{
  "n_layer": 14,
  "d_model": 320,
  "n_experts": 48,
  "experts_per_token": 6,
  "d_expert": 32,
  "d_shared_expert": 0,
  "activation": "swiglu",
  "moe_layers": [0, 1, 2, 3, 4, 5, 6, 7, 8, 9, 10, 11, 12, 13],
  "router_score": "sigmoid",
  "normalize_top_k": true,
  "routed_scale": 2.45,
  "balance_loss": 0.0023,
  "balance_bias": true,
  "init_std_router": 0.007,
  "lr_router": 0.000375,
  "vocab_size": 2048,
  "norm": "rmsnorm",
  "norm_eps": 1e-05,
  "tie_embeddings": false,
  "optimizer": "adamw",
  "lr": 0.00122,
  "beta1": 0.9,
  "beta2": 0.98,
  "grad_clip": 1.0,
  "batch_tokens": 65536,
  "seq_len": 512,
  "train_tokens": 214300000,
  "steps": 3270,
  "dataset": "wikipedia_en"
}
Below are experts of layer 4 (counted from 0) of a mixture-of-experts language model. Rows are named gate (a neuron's input weights, with its number), up (a neuron's input weights, with its number), down (a neuron's output weights, with its number) and show model dimensions 192-255. Each number is 200 + 30 x the weight over its row's rms, rounded and kept within 0 to 999.
Before each expert's rows: a language model's description of what the expert responds to; "mostly gets" lists some tokens that are sent to it at least half of the time. This comes from a sample of Wikipedia text that the model never trained on.

# expert 14
Table pipes, line starts
mostly gets: " No", " no", " I", " La", " some", "Species"
gate0,136,194,176,243,188,197,211,238,181,224,193,185,148,235,178,161,218,196,139,195,196,171,176,191,183,153,219,149,159,230,172,195,205,179,187,185,180,190,202,223,216,245,242,147,175,235,197,191,177,219,192,194,176,153,176,179,185,152,215,203,146,227,191,175
up0,217,205,186,144,209,191,207,202,201,186,186,220,205,164,217,216,213,199,211,127,217,192,184,251,156,195,247,153,248,200,259,209,244,192,181,201,227,212,207,181,173,160,237,209,201,178,221,207,197,154,202,173,215,187,291,174,188,206,174,204,189,221,247,178
down0,244,228,214,208,226,216,200,151,206,205,199,243,221,191,178,169,123,220,223,197,184,223,245,197,173,175,149,249,174,207,204,216,235,90,191,176,194,238,190,147,226,230,248,217,192,190,215,246,187,212,177,234,265,204,184,144,206,206,171,207,192,247,208,240

# expert 45
Section heads and connectives
mostly gets: " It", " music", " Location", " Art", " those", " been"
gate0,196,226,197,239,208,200,211,164,265,186,172,181,222,151,208,205,149,176,191,178,186,218,173,169,174,208,218,159,177,189,186,257,142,211,242,169,226,245,229,178,198,176,193,226,180,169,244,161,160,203,207,166,197,263,182,190,196,174,265,197,238,241,210,172
up0,218,213,214,217,177,148,240,202,219,264,252,192,166,232,196,198,209,256,206,212,165,193,222,240,199,164,200,177,204,214,220,131,172,180,197,221,169,188,176,220,215,175,164,201,142,259,225,211,239,227,233,262,223,181,170,165,221,193,236,234,247,204,146,268
down0,181,209,220,172,208,180,173,236,193,214,200,183,172,185,208,166,203,183,225,177,163,250,225,174,204,208,156,169,256,247,225,190,169,158,232,159,208,216,179,203,203,186,201,179,238,149,174,231,223,206,232,198,226,212,193,251,206,159,211,174,148,173,237,191

# expert 21
Name and word endings
mostly gets: "ley", "wood", " game", " George", " Star", " John"
gate0,196,162,208,195,160,217,198,227,197,204,216,186,140,195,212,215,237,237,174,171,275,195,200,211,199,140,162,201,152,265,189,231,179,232,180,148,235,217,251,208,215,216,211,193,181,159,158,228,173,193,228,211,152,214,180,238,176,154,206,168,202,197,211,198
up0,190,247,179,202,204,196,204,154,197,213,165,241,231,265,213,246,175,179,182,174,161,228,199,199,210,167,216,209,237,190,189,143,175,160,190,193,162,186,166,194,228,216,189,201,201,224,238,163,265,237,195,178,200,212,166,159,187,274,194,244,225,198,166,183
down0,217,211,245,158,139,174,256,207,162,227,178,242,233,224,167,192,220,218,188,206,170,264,201,270,174,189,257,209,193,173,167,171,179,134,232,199,156,205,229,270,237,166,200,211,159,202,250,226,175,194,234,238,186,129,186,191,203,202,228,176,216,214,264,205

# expert 7
Possessives and table cells
mostly gets: " its", " their", "H", " gr", " her", " w"
gate0,176,255,188,236,215,228,147,238,216,224,238,204,191,252,183,227,259,212,143,175,198,169,212,172,215,145,238,190,237,254,227,217,184,170,203,176,211,259,230,245,223,216,181,186,189,174,214,195,135,218,214,173,186,225,167,206,209,156,169,227,140,202,194,192
up0,173,182,171,204,209,188,135,207,198,200,191,222,211,208,162,130,197,179,148,194,202,193,201,224,204,209,193,198,181,202,188,226,221,144,233,121,278,258,204,185,153,140,190,200,192,176,209,147,176,194,219,205,198,175,212,231,249,207,154,216,203,189,214,207
down0,202,200,235,215,198,176,191,250,170,212,175,226,231,238,176,220,189,223,174,202,185,200,201,198,224,175,260,238,168,268,174,254,251,180,202,167,235,214,209,217,205,159,209,158,206,175,215,171,187,175,148,167,214,178,218,182,224,244,125,219,210,215,215,273